python train.py --n_experts=96 --d_shared_expert=0 --activation="bilinear" --moe_layers=[0, 1, 2, 3, 4, 5, 6, 7, 8, 9, 10] --router_score="sigmoid" --routed_scale=2.45 --balance_bias=true --lr_router=0.000513 --tie_embeddings="early" --lr=0.00893 --beta1=0.9 --grad_clip=0.5 --batch_tokens=[32768, 65536, 131072] --dataset="wikipedia_en"
Below are experts of layer 2 (counted from 0) of a mixture-of-experts language model. Rows are named router (the router's row for the expert), gate (a neuron's input weights, with its number), up (a neuron's input weights, with its number), down (a neuron's output weights, with its number) and show model dimensions 0-127. Each number is 128 + 32 x the weight over its row's rms, rounded and kept within 0 to 255. Numbers have three digits each.
After each expert's rows: "comes after" lists some tokens at least twice as common just before its tokens as in all text. This comes from a sample of Wikipedia text that the model never trained on. Tokens count by the router's weight.

# expert 6
router:118103075113118137162156147106128172122110161097081117103177146159075112092139157161097106153153089110143130125087119135161108100078114217154095197188106108098082157131109146153161155135122142068145131126126103119158137130136171170070082080061127184145088138105109151114158126150120168123099149153117119164197119057127087124097082201139150085154144098147116143140103134126136217123104
gate4:115149045137101151109125150102090160125211176087099156091190118089129158153150140135168174167142142161101087154123135123148137134085130175095149098217131169077114139112085136145109142146127039159124154170106101137144127112118136165098092087126171163228131159128171125169138166103132095125110139067079106169106100134104125114123107190124129084129126129127183120177109134110155136110130
up4:132137171069116148142112090166118068138145098124138111117121099074154138110144152099166147081154143052127153107099159097113102118134154038125177155082137132145133111163196094116064102085116129158168138132189168146133137132181092109125133139169099120049119103158131067139124128132070115102144110148191131072058079129136154116153158103149138119153090140138184092109094171086144088154141
down4:145144136172104103135074108093164074127134161150109089102139157101168091150183120136127138133143095162146137109133215124104116131146123099118117161118111124077052122177149104203136087139098141134148159153152156131131079097146106150159182115170080086143123119097114074139068155132050129143144135178177134146104166124134178113241154069156142143150117153164091118112106080150122145135091
gate5:145080139137124175137092077127149159139098161174166162104155137076065171105148174141146175084115110107088103144146115126150108153078124134121128119117159111123096144165173118127129140138110122179145093125170098105089158084127166112049079132158102153189087122137132148114147089160189091171110086186093131143129114181100140087183161135123097175185138090144204170166126108166166083171121
up5:127142118165085123162083125131081095129104165102149165082135111188145112120133082118171112085057142152146111088102129129154119184069139110091148052122101102076148079161146111118113162084111136094122111148178174104108111173158097182089145172129114083097109116132139139126114124100190061130139057147129105097151104147151137129190115050131173145200100178170122155152109147140112145138162
down5:100126088156093138113132099116063069125112147133130131137084097161178111167102095169155150156158124115126167159106106164127159130198169129180131119135092182131142110095148157127150147124114138118127121188126139186126135216155126085124163141149088112124142093174136156133116115098079056093139123140206147116080133102186188105170186166133149079144123175132076116194157160139111148111070
gate6:113136176102067092101152121128117119146141141114170083133163155035101090110132090129098151089045057131088180114144162112119116125129126178058153150090104128108121078178115089145138102128164130104122110158166166115181100150072097136148153121134149115200163093130185137088138117124086136125127148151111109136174116090127126064128071094133108113194134172094094075145133103157149096145167
up6:096143122077129172131152142136074144121110110124107144090118157148108154073142141147209086120114091086175145141141145132100181113104137196136147182106138119074128073073110109103089191130144090124159187159154143085154170063086133151115093164111149130122185083077096113143158129130157143157134093130139125165113076095072100086119097110109098120085132139159101078145099070084189159145162
down6:081131178139089161127154116213160136073132112082159082140184064107080113075151117117139109151046107109122141137159057083108137178096091153128176090146110138121150123150117063130121125175172111164184125146088094083155144146113105080131123094174157123137171091131108123148178143110163167089113142131198140110141130087118067105088150083127098109152109163164096137159120115106164132103126
gate7:181172098130134133096152143108073098129141177134028133074178084105158137114175072121134102113143106117147131108172177175099139162150110155101096105150135117103155097151103178171070153135137144104133123127139141119192078157106104127102150142121141125139140091146085085158149126129122117092109162069129068165188147153160113101126120131188159097099191100093103163171100220151137147098102
up7:121096140144068189133099136186107107074148110143142104154159203043126108133175166060112107100109096154128134153109080108102120139097147100107143108155113187164184125154198125147221122116080102153136173154071125104069145108192177134166140152167137093113084147134131099114129127131143105202103153098189146136098098138116149135119103115145154138131128176105134150138094152136162093124113
down7:184114166157098203161141106163174135116148136092154136102191163097116128169118176150105144157086121109097172149094087205182126133098178115126106153115086146138110066137126133104171129132175134089150101058000109156099092129105159107150143101117093134091136091083155087139148058151152135166128122158127109105123144160161088118171117161101098103150127095099123142119126138162105132107114
gate8:102128086216102148124072066163127087160119192120129150127103119115137140125206095104126141101150165142132114075114154179131127142151165078134104114116137178135149175146181183144134170116137154065155112105174118154099152212105153098107123178081162108111132141146102149102068111122134142113172150108163139159173067158117183151110096090076123105116156151104102187137112158111083102088138
up8:061126116116044079131148160118170149108142140212066123084098096151094112180070155126131124111147090146072111162129101130163168098111113090202096146070128110127073167167120065141109110169162107159154094146149148145127124134051090132111122157129111119156154116153120082160154142085090133111114144129154134144169103176142180158129180067091132195141124163123152139140164104146141127143153
down8:140115077119139122141047151134127112149093120139153118132065113156093129182056098106111144077131109159122101135146128043121158084138168109126128148054111148146129126087128154169149066104142185128122118103165122122079136160118083099138119204153076109145159142118119172178084143064127108111134130105133138188125147194144146169141105109127109159160162134124109095061149052125150100065142
comes after: "\n", "-", "/", ":", "\"", " known"

# expert 79
router:121111118122165180198109160128146098149140154137115123125141135123076086134105137117101053190157091132149127081132120135160101089104124209144109163128122155129072168139136127168159118072101139116121133097097183167110094071112123181058142124072060092171147113076086112141130131182148164172090165126124104122087196147160125093143094175196111136096150129162124142071112117118147137095110
gate0:103172107148116122153160102099176090053097163161060056091146114196130156124164144136156092158122171121123096123118108147088142094125126157160116152128164132116178103063143110122140114133149110134098181112109104095077192107126134120120109152203165120109092148124138137124081107127096089171106128180151154117129075116125137180172108071182136055121096109129071119133163088080083079117102
up0:213127137116169117131094082152186082124114152154110193139179174103140185152172150126162098074132117138148160106132113189100119131157131144113148121125113144149115205206099131150105142191123126177108086102075168154127062143160158139124127125102091105121173104132067158156158149132156151091115124119142089143133122080087151102143094151206104137099147139142142088160152163187155080138161
down0:132142200120111126129151108161140104157094158126189101107155108173151094133124122119122101174136076149173153133153114130132130124117124106136156106127095104065078147155120048206117183127045130097144178156115153176164078163081149201106095094087123164122155173138109092127086101118136132180133117152117083136078073079132176114127134161124136059126138161136165126069084139092118146120158
gate1:135124164122185141147118164117145146177125125192071109096117106124095090130107139079097122154136118125101101135082114120153117068125096235099146135173183122124084187095091105135155109075197143107164111138126172134129094164098096122089116117032128089141141123143096124097124104138152128089079139096119139085136104138152133081077104126224091139111078087146165153108138177125124140096129
up1:095112062083149127111163155181145151141157152105176153077152155086115136062057059153158084118147069150104165136114088113126099147131140122091121126196091117106151127121160203112059150077094129172095129146116113089144124126099149158091134106102106102144145181118135096137145148106136099130163170217103178149151093139118169101122151124074164126131139190128108135113092122083115072155120
down1:072113148200122161157161115156112114152091157080134141065107149138115071138130143125134103150170187106145112077101140073135200094127094077133093173116128112183085119113144103126110145207141123094111148126186094069151154183180123163143166123084164101157086146113154118098123106155089182128125053118120142167127104095063163118134170120108138102144095141120082096080175153130134101141142
gate2:175128120123092159086165100144145217096173110112134093123148118094182169090158125130131061114115140111132060137122120128147173163098143129159108103129135122149115124155127151135105173116072137110083148155073188105139126106156114095134060108081134170117140106095157139082173120137155112150130173063170174127094130089125052130088106185096092112166119117165131095178154097181153161117051
up2:091096144113140158130085119125114107128126119091177153122098157098133106111168078101192115161155180096160153244114167129153140113097134129131151163114142169088141106145101085101153118189144114131144147068070114090120149148092112099107130113127122107075171154136157141148110141115112178132148153176082103177131055166175061145141119140180100164119039100170110139141141110135131196092130
down2:186107135147086049107115099089122124139154125166128115145130123164083130175204109137109110128191150121145137157151141115088083168135142200141167146105139080170144140137138120105120163099113117133143151120126102152134123077142072111145140099162095155164131156100135174112164177111083102154064161121139128131201195165167125112097116133165079142097224190090167117172120178141091121146095
gate3:115154137156092108104176154154136167149137117184098113115103099202092060156112201134134186113164164137133128101134119115109143128151098098155132130115126130168135078090094144096076189137131153124074102129121086149157136177131106106138075183107130081144159192153113082094128118118121110086090112129130152107156114109153102139198137090156120049194096114121144193177168109055091145126146
up3:121123122125144129142146132189122159172176121161144154127166139034149182125149105128165092134099202084141106139139155171157125117100119145135124164197174127177105102090127137147096092147153178082133136071148144134148117029119108154126094157179140158131114158125127141066123161148141161199137158115130082154196114167141185133136120150172082112127117071167129163123116145144172182088143
down3:171151119143138109148105149168108056114119127080160135158130135114087109143107124103161153133140096068088124120048095154190147037147154177125115155139159172144085147063114148200117127097119128102146104127101122127090099090143177156111108151127129108189141090136093113159093077160096141146149108150162156102114141140139134203172096174125064135113149139180202131163178110087159105149124
gate4:126127126142086117115080117153131108110109116161228119179095142066052145139128101127206145160104115123129086095093149109122103132126097079157130100141118125182042150179162137176148113165108155142137153128117176126166143046133143161157091095092119163131125164180133104085140126082167168172143139105178120148164148160099170135128143171164097119176110148141164122125093129134075164111073
up4:129135151144126094139132196140115072091153125059122109152109119108190085088162116067136153147181094108121130109096103051052119131164192132084119138152145170142113130171155126164126074098110152110107117089122107161131122115107146165167143130100152120138128124144157179141121184128127110189149087090129147126106110142120150126104028077161095179107161067148122107162084111134116044129111
down4:115129137128136175152128103178142059133139122167108097076071144147138129130165130091088123146126205160204092127177147145126100197162128126115140070081137136169134117145073132136121161128113114119121136147122061137129130125016133152161075116140169139081068169174140153095142111103071113089128142123081161153150116106165130128135116144085098148127108112052155097167193131125089134097134
comes after: " |", "\n", " on", "|", " On", " (born"

# expert 60
router:075107142133157182127126142129164133169051158128141135127170120102097149119136185177118142125142139170137137048117151145130116113092155164157102132147127121134043080131168136131118133166140134112134107094105085134148142072111170128113123073105124158183119097131118159114107078120107141142065149204164130213145174119109179115150156148089119085169063128112107121050173125082152120094070
gate4:115105157084114155166123121138121162164134085156127151181121165085097092191087151152136137134129117100045095115098126079157151098117152146117120130109103103147045117017156102152165069161096137121121170083127134135095159179091144116140092082107138165163101136150139194139176144148150110145118137157154159143132139127086120157082087184045127132106087133158125143152150160145082088149168
up4:079162125108110131113074098125132106139170120089095123070097127105052103115160082111065168139182141148106061070079182113102126183112163114117079109111100098090103109157160192140089135117162153098099097098135162162128160154166113146106139140134147128169154134116151168219141160138146113075156086139153148111077083087143159078180109093077128144125135092147137075097109150150114118130148
down4:122111097084161125097081124171116157146076096150111126182130106070094136123154080146145239117088158148122170082145116151127147119123093119115094106105115138125095117114178144105189118105098122131207131131037160115122115215120140132146132139147104128125060164149121143139129109162088156144132204181130107148168135124156097160102187112158093055152120145124109198145123102134137155130125
gate5:155163134144119160103121124091113084119094134097167183040142100144083130086186128139149128147169102115159133164100154116169125149142192199098107096155143152134107142121155142113172131162139192190131143109113185105157092119121171095107092081066152142153142115152166111138088148123138091095124112120127144093082149101169109172051189153147133107171162148128128093215101150116170168095147
up5:106127124184133175153107124142172186157126092120179152115089090156125164121129185145120124173119149125119179144194153107103101154140167126176130159095125144182106112170141142110090124163168202157189113107139130126147166093115126144164099117065115118164121118141115140136084103121105136153108122189155107144154085148066209102157157086042087150133091139064077099092150137125082111089103
down5:177141149127169158132125052158144138109123152149107081114168110177082192128186156133121116150072113141132154119133116141133086145092160189118057164130156112099098158121107131123108163146157058117120161046069062115116124128129091168086120063148120165175118083081156136085111162119122135106047085169137102118142140119110121152110126184153140128136057121100144113121132141108106118129199
gate6:171047093092127065133151145091107120170147081150138152139080118133117102176141135095141143150135155140152136131155136101200152085126144167168132098124113158132149134139118124145134156115151103101079141146189146218147057139111136077086147138147117128128086146211074152185078107176115105107180117094172073133085087091131123126110155100104150117126214172164158122142117126097099149141104
up6:178112121049180081097130156108096135136186105113085106149138104132189181193153105129117086104101148157116132113153154076144142118090128151156133135154168118147197152142165162100109180093139130186104144162099161082075140152155156128086149143158104138068098194131180124178147114109097188121092157095126168119124121130156127102120080139130111115102139037104140168162112101136110060123130
down6:114144135176062129099120165102135102126116091145143123122154145150114117149121164139116130156101111096114181112200110188117073176160099123116122089105086138094157102084097075184090092066107130103133058036126183150120116138107079129181168144099166173111151125119086169082087146158117147127110099099126107116104145101114099161135168105176165109140162228116094102112096099120157155117135
gate7:070123125127160152133130159127073095110134114098167087116117129111170152113111095152082130159080154153125179125162085136096090111145168090166139076152142092131152105124117139154092105164140182171142164126102140172160146139070159108119147138114087199185204151096070156156158176037137115105151117191110124132132101152179146130168114111114144109063095163121129197132125085151162181156128
up7:064106092190140150162145069061085146101146121128105086110145133107127123123095167132108111114121164136082132119121082125125072135127144147129087099097165153122067098147129069110109186148153167139177101081069084130165173086089143073144122087145122198144100115126163109121060218067155104117126090184116089173149140131116096135094117164148136119106135132086170136090131165125157127096120
down7:150131116112132161151173162115112128141121107095131121118154092191173127158122193103141054122111138141151185133135065138126182101152151106202175120104162197114103126114182141126109128093134091151108135069170092099121160155189145120132086150124085184109118105096205168103127142068146147136098102223153124110149159159154159158183116143126136105151113171138155143167087102140151129134068
gate8:159148155133116103142060164093098134146136123118143171170071077163143116193135171112126119138151138175131125176126060115118155104081081128093119146109141097142161121104139119176130067104178135178088142118169151176105136128091102106120143174106137095043170086143153127163114128089173084155053164067159158121097154153134106177120131214125135147140158139146118109196124115153161135094159
up8:126093126114166100108184119103165066137125168136107090118128116198122082156127135112128131143139097122149094142157063130126129129100122107143141128191141130104194128146117154165144070092163120119085142108124223138130132191134081101099164208129104113077157106115189118122139181126142119171115202114142170065121103163164115138101070190172139125167135126159099168161109130070156116122166
down8:138148136128153103148151103159122183065092090208142090149124123107114137101147089151150164151099155156141120155089171150170123147140108147148145135147111149117098104108083104123073162159207189120134084085053099100182101139137160071167134105172139178140162139140127193087174185110123159127090087102091107114188105139112093159124091070057130127120095117113152112123132151137109125172073
comes after: "-", "=", " of", "|", " by", ":"

# expert 35
router:119132104157089139204173116086131077135137125138101109055114110119053105147108209123069103179163112134125079056115215148163138109107136172109088141117127159103037171148135099181100124127118166143098111105129085134164105075139150167044116071129113165138122110120129127108120178131143184135136130151123107113152144132130136120127144115151179140090128158190114155097100096128109146129142
gate9:115127133163088125119082087069113065085103136104191123168126121088106127161037122060146120133150190182152094145116146140183151174112091127125142087104131147066128158074094141152168151107171183084101119095168124144098120186127122117086077102078097120136136137144130095095139127137103157116156111170127110082148101113116182121128120080187144128118112105118097086056131141092123141158188
up9:135119065176104092120123174209129138143079165145096110101137077137203091149152126196116121133088129190121108152123085142155160079103186134117085124120150105170105190113085153110138129117095112140091127151083125090119088103088127129160123181134187075122165119167088112107128117153156101167064105184135097104136102138093168115101171118149102098082170092135153129171137093067104120121168
down9:106106135128134167115197134096161130133055076093118120138133167151066133137100143097141162104157060123122080137159112130191151109183146136144121123121172151181100167133151167140138143120089112162116025127131141139131167134167151132131151088168148154123122103063125137135077100129078101131104103101133132118139111185216091124110134165111192134127121139185094138174175097207175118145123
gate10:166126202163141097076091131124141106112100130102112108174109148155106106127056087065117104124124131146165141088134104074141101131082095070154143104139095112074145107067129177109156124102097072161158154088092179112109149118145195075193103130099117065129061111133152087151127093123117125159141122102141122174138126080104058120071158131150151158152091083104160125127137192166131134123140
up10:075104119169062145112084184134143195126149121142175139165159173123105126124143120112138169085085143151111160078104094153142136098097130161117129117133151149104133079115122105177117064095197166079126152114170142097143110178132058140101136121119139127111181132193090119142178164074091141154072101120149100170147161156114132089080191118059173162163159098125100102113134140123094154181111
down10:141106178107131156122102186150129153085108146153088125104151146161151110118146114155172129102133114110174104107120054197160094099115143145103137138133066090092126063114127160088153155127123130139156169186134137185103117099142169142139079155060139081097025136115117105150183092067097078149117134131086121120113147129170082112117173145067050110166108106106108127091139106139138151093091
gate11:139116112182109161090139138138128146167108133177110094206093045159119116101115155139142108074094141124208161151114158129151125107147076109145123101057150126111133196158150154122123151122066059169128116141087133206174150099148124116092149176080156105120115155085196138085097120103133151128103163157111079074128107121162170164114129136130150111105129100125084104120151110178180131142179
up11:107115152125054126134083132087097136076089129125159162112141144124098140094168096168120112155108137070145111090076079117121146131146074176089165122125181094106112115131105178129080105106070111119128154127142102039054182128133146119080171178169179110118115153106124119148133129173060104081094082149147137133137206110138140091168130150099105124134178073093114067119102121165127104145111
down11:127109096188090103090159146177098116179108111116141097141147120080154135154165129117171123100066094094157128083109109145156122184110098127194093094096169110121221139142156151110140075139100127080108141155094140128142142090099184128128140141071161124110130122084197134059128114122076161088112129122098146122125203129139189207182118145111137150123109154119106147087149071161121119087097
gate12:083120166143141160107123094099121125123143173081129069129179073162095081109118167136162101121154082144149157097155165132157081120146130118114119139104141114120118088136189107148081128060117174150124131119072063107150088125114073117051126105083085162127121126185116127116123153153137189108181088150090158097115075117099129150061163157098212167074130120147131131144135082105120182089142
up12:099087145122103152125169135101130075128101117111123132123102083121119109166093111125153102117159193148167156077150154150154118129193105136189141090117166148105097129112115068107080111106116126116134100153130107105158095093142090126036073143116128132078113078157060162084073137117159148097213095159119165141095094085132176144074218128158205126105125137142107108133104109125128172113114
down12:130105108160112184162058082143110153144074125121141123170131154133148146150196093160153117060108125176070152157132173097145111124110105088181083077113117101118152161098106152166094132128120073082159113155149089122125106062133121094107125118129163078169165101125095127111111137083106164147082050120094129082065075137125085137131160124096121156155180177140130060075138138100162117103121
gate13:153104108090129186179059093143105137115128132119151168154112126099100121123165161124114070133074155101087101114159155151122106159140141149131133130123163089077126167158080147157130157147100105136117125136161106174091110175129163150161098060123048102079105124163121105128115110113125065107103104112127148119076107145100082120178056035129164113110154170178176113161089128192122161068122
up13:120141113148155122139179137122153106128135080132102147126112106178100168063109161143156124158034115150173125151165125128072122159182105131170149125133122150166074150094119174148172165195100110126086157059102162185118147091138119133148141182129129106142165132101122128201125095129126120118136159204134083132156146045118181091096198094163092175153163135085114122109099152128155120153135
down13:120149064135115099169173112170060076145099131182141132149093118159097174141128127103140100138163156170117129156162101105163076120156101060158086096136124114107128158109180067150180103095142131142167127143127107146120169149110079171116140113075147085124129191179071156169126165112056155093168117128088095119145077122093137087115237141177095143120140101134110097144140134119116143146137
comes after: "\n", "|", " ", "-", " 1", " 2"

# expert 45
router:118116102112169150158136081094102090157163145120104154074135130079108101130116183157085094135125112115129134147114168140187156076142104121127093183182084118118097116161189145151146118139044148106099169102139093175136106118145101185075155080095106140111138133069033125148123154119145152119116187115103146127118130129187184115066142134148150115144084112113125136029112084146135179123130
gate9:116139145103065076179195127083096150103114188124129105113164157173148109162119141196156115116119175152201130172114125095091148113134137070166148109088155073124138099141172129141129139157077128152096116108088155123167145104180161112158122149146130168128107130154145130130143070127088118097109107082093077099106156160106086176106171156146164082207100126166146158135141177186087136131068
up9:140089151103157100129185137120143138138183125175152107155102068178111111144139142086150143096100124184119132120078104142136153075172058086071134127127136103075124121145154171129145092110129100125121148151107172145176093145155177111101120163168092146155134115171214154103159110134183115078121099125156142172109083150103036141127104164097137075173120096069135157121155155108132120081059
down9:071141150149042089174143130157161165083128091139078085133134153135151138109130173068097130187169137135164133146130107137084114119176114041116165117117109112107145140101158156076137077130144109084131154161110144142158162123151179129174095123132087149145097128143139203092123155128157159132128149140123070130104096159160140102098107103126111114109096095036131211171078154139128123064151
gate10:110147060079166141115119078100122072181128075128122118101152117128086147153113103150200099087123119106170119118179128132069121077147187135164143105137169119105189149173148119150152043136097134078087160147111180136165106133147139068083140130163097118100146110071101171160144074105136142158098160120154095127079125183116084173106137101095108110138118177139118147110147137121116175081069
up10:067152153104060148082096103108170128126126115156096128147109168120137105106147120105076078070084121071101136156126131188102169117080137109128131177135104148114118122154127134140102169138078165126102173150239192093149142117168170075124143086070118173127154105108152112085164092099133131122128165102089110085151074152155114155112200169094140092124121112130151108101120118127117161099061
down10:074173146135172089131117077142115159160136124151110171129186117174143147122099125126149206168178088141163177098094082096124059079128180063143094179125103126111124152144131132147141048095068134141128189139154151113105085128137141059096154127142088106074152095112115180091133121119120061137139139146116127127130116139146174137085109182103145093187120179124120141110143115156091155111075
gate11:096097115161108149126094106130091137177141083132128123124079106108153151164116129104220151083183134152096154192137134173106130186158198108145145149082166153127100129127157125091135131122155149143138186124137146101069061138091183124059144082127133114089167125154124128100106122119141141200101131148111145035153113129084183126122125120132143137088138127116150183191127134141119054075158
up11:113068132059139078117092133082112161084182121123146158129095059095181079111132083134186046175126103155130103139099149097104159122163140146125195087151147159128114115136120124121132064115143119117136141159159110118129102155128134159093129115124135166092173127117180108093139123175148155161143156181114173135149156148116205184089159086165096132075141156144144177152119087098101047122119
down11:064130105185124086132106201108145192145143127120155110149130140082141173167135100063132116173122137153113131058127129115102105177076109077129098101149109127161180173151063122140199146099130128157219090104075084137127198121119130100144132138117126103138129110146141135124137088165072066173121146119152098129148135133134104193142108130075101145151142102113132148144152174156139105182191
gate12:195117068123126136086147104119163106078136095133172126115103200157107136101168186057116074164111137106151151059093111138130128147143184212170140112102092169100110094138125143099126115126129108133115158169108157110143172114129134123142146223088095158153134130093111127114121093166132113097139131136107127105115144154153159167174147089116132084108120165122174152175170167208155089085070
up12:110099107138106117119158130182209210143117106102062153116207166154126112108111073127151119101157160136094130185163127154122163145119043130155136112149121118121123109107088097138135158163145123162120170142129076085183175157113159132110138158077088124138072126185174097109077177073122149129130128120160126146149128156135151137198151149104110129117153193122163100137129138126177048158156
down12:157186117157129170133146126099160151129130175101142112079155130062069118198152155166111178172135147152069101153073136120135131108160170130103108107189105074150191062186079129154108098124122166200127139144133086159099119158129107125079123105144141134152158143159119115103122173110118155115083122123096134127136090118108129030120075111121148126154135092077052122108101080090119114134109
gate13:160113044158122143104129151118138130135105127163171064133074136123134112100163140140102146110175148106125090089161145146121075160165164172134169066100161150137086194131116135076108188089166169129116094115126150124135183115090113116102194194142135138152108143125150163134128114159055162129101159145154086077093097069149136093091077112123148081136130195159068130136149115098130158079163
up13:129150071142115146141137171172152137103148162155124106198070148143127123118159118116194139145188132123196142073126107105177100142183149131105151149077134122191185135105109103097142165138149115176130069208126131139139141077100149185154101137145199104090136087092135102102121148095094093103138170081101119128146154118131115120132092096112140195089201140138101138110153188132096170164147
down13:132124130159170089123135130191149141154119102179139106080095141221099085119089090138135124181152124140113117184113130127105117106102110124091116125124127061093108111175108088098199096192157141117154184163157138150149126118110077105113120220123073124099099184072085145103164120144112214164145123096153141122149111156101128116126142066107098182121118115128118126105185132092168114165150
comes after: " was", " is", " as", " were", " are", " be"

# expert 29
router:099087132142139179139143072133139177155062104167108141119150118147132148121112184158123123162122132136145114079128085131113117097072081152204124089174147176120139098123119138136097160083135111144140167103142106116115126079154135102149153096118140155166106175155126137117056120101104166139037131161180115219164174113106138137153140160122159043186085170115090108106153157085156151118080
gate4:124147121095140170167114193136058092102165179081138167123120170128091111137162127127099156130172124129151139180033166108167130115145152110066081171105143122045119175169142155125155090121123119105075110142134118166188151174170161109144189193101141125121175117138159141151101128142118107054176151147146139109102201106153119126100131109169102138089130149157143182136116134144159113101151
up4:118105125126137051098167078114132140143166135147127132132171162129133129093168138143082080135116153087093147120088089107196124041167051097061162156140151136157096126036133154104128085162126106113152174169054102111119149127150147103136141129141136160161194143113114156107131138147129105147100061108128144109112162114128083105140177169201152098166136132134077097124119088090105124157092
down4:084115132146116119107148130167063138136116099166107127175098097191111127133132170091131133099177143136157113106149140165135150168092123215134120139122171179163126125169136147103115129118145171117066088162192240132109115049138127117138137121189115104137113096157117103154158086119180159134124140185116134092066125123076165170139162132099118095135080133171096072097140104123153126068102
gate5:179105110144153110120150155081145115135178118147127140087106195076181119164168147095161197088152105135109108151106128110136189145150139125114153121141125120116064151117113178194159106091112135124129113176100095168138115218200087149081143172174141141156147142125170137124146183141165121059176127134140160101132174148117142062121067161125102172091117117174165108143107135195115125143127
up5:141168188126147124154160109120106091100109117112135092063167095132092137089159116163100165095162101158116110149125165166139120160125170115086146085161136126111136106126106152181167063101126124149150112188188077129087161194122146057108087158135151056097187152152128141107107134163095090057179086107143107111159130106155047084137127132070132133108140154134153114196120129145116156118168
down5:083108098109125129108107188104158066124136116107192128163134142003095146138128063116185115125081148115123140155156116061085120133156106144117119094143114144093135156126067068135185122169136193146122155130090198117177143090085132125158130172131158081128163129142136134195134122161136103184162123121107143137132124180153141108084091089140134147102186173153138158141175143143123135149148
gate6:149112114134143113101132086151126108124112108110118151162144138078156085173113116101080130148149118118190150147104112185155183166132149211065097142178203055121136153078090094113145097107075135144056111098163074129066137137134083124131106104153163159133112079079117108162145130092136078111143091115120137080096096162163074142172142131106174155072147129157168153185128113136114111133164
up6:136150142099144173121165155123081128129107154151102158159182168102127103168104094087087095184162114152123130130137127127140116152160134181087140136158154078163116179103163096073186134143151112131057136144118118092065155202089146180094150117132186105135100096117106115187191134119170080109132135176119123099120049115141113081119112100130153169176114109131098140171181086092156124139060
down6:151104121165166058169100143127135167113139034136169071139076137194129161131131133139172111113105152105132119118153123057107120125080130121173168083099117115138136121121118114067116140173140092081186129132143115159132133132110121076193145134145115124127121138160158186108150153130100133139022171136118143127164186092074146190138119137124123114145143159121070087107124190155117200146117
gate7:155135077178194125105100112198145149127142115168082127131152116129122147128108148119083127163142093115174155138144108127143128117163141178120138088142148124131134147216150123166200205085203091152106172124132106098122167103134104161147087098134125142165079094185121124088067114114083103129088145078141122176155152122147159161153122080181122111150152151120113094073162192115154101099065
up7:150127118137178152167115070115125128168186129139113133122165091179136188130143150135100127103188154117126087129119143114087135203175108159094098128080105169117156148142156135145188168140146145105118165125101112109148118095170201146096062117188161062132150159168104232131131107176179169086139054165104119148131163086126120143104111130169102137104145129070131124105095117125123171121145
down7:148131185139097168147170152080111135108130163064167113164141092097218100129167113126129092075067145076124113142137085136131137137105081144131133130131062093091188175086098091142117142132123106152081163145143104152184135088174151117126174164144124067092182153126136129188200210126153147128143087081131153102131139132136161140091105121083114146141134122099137185151093126073134128153129
gate8:157126102211100152118090107078112122100150172144139174109078109145127118115147110095042149097097130143118102095136070113137096147141162084123190191089144080086103114100105111154216188168104136103104135146156111148069164165110116112087128162130114173106107127151171161136061119081136162118151158185151088073089087162156147113143149122180092149114151169136151121161128142173125126115119
up8:122145073127029120181105122155100142086147189158136113061143127194067180136163107125181147136174120145151116148111118109144047083085119100117127144151139158097151123163181131117049076142130090107175118133123110165161128096148138115075188134145119083191112148097092085072103114184136151155114164098132127116145127165104151131112103153167155127155157142089096122118177099152132133145114
down8:160094158153172091147132094159128130153142091151114129118052167154081132179079158103142136180157132138159110163101106091155131122162110162117107164077148109154050098174135117138098150117071102119076195191164119159101163129155093110150153133149096100133128127080151160123080134133180109126183094163102137109157167137066176099143153146145080155087113158170117160194118091151105076174112
comes after: " the", " of", " in", " by", " to", ":"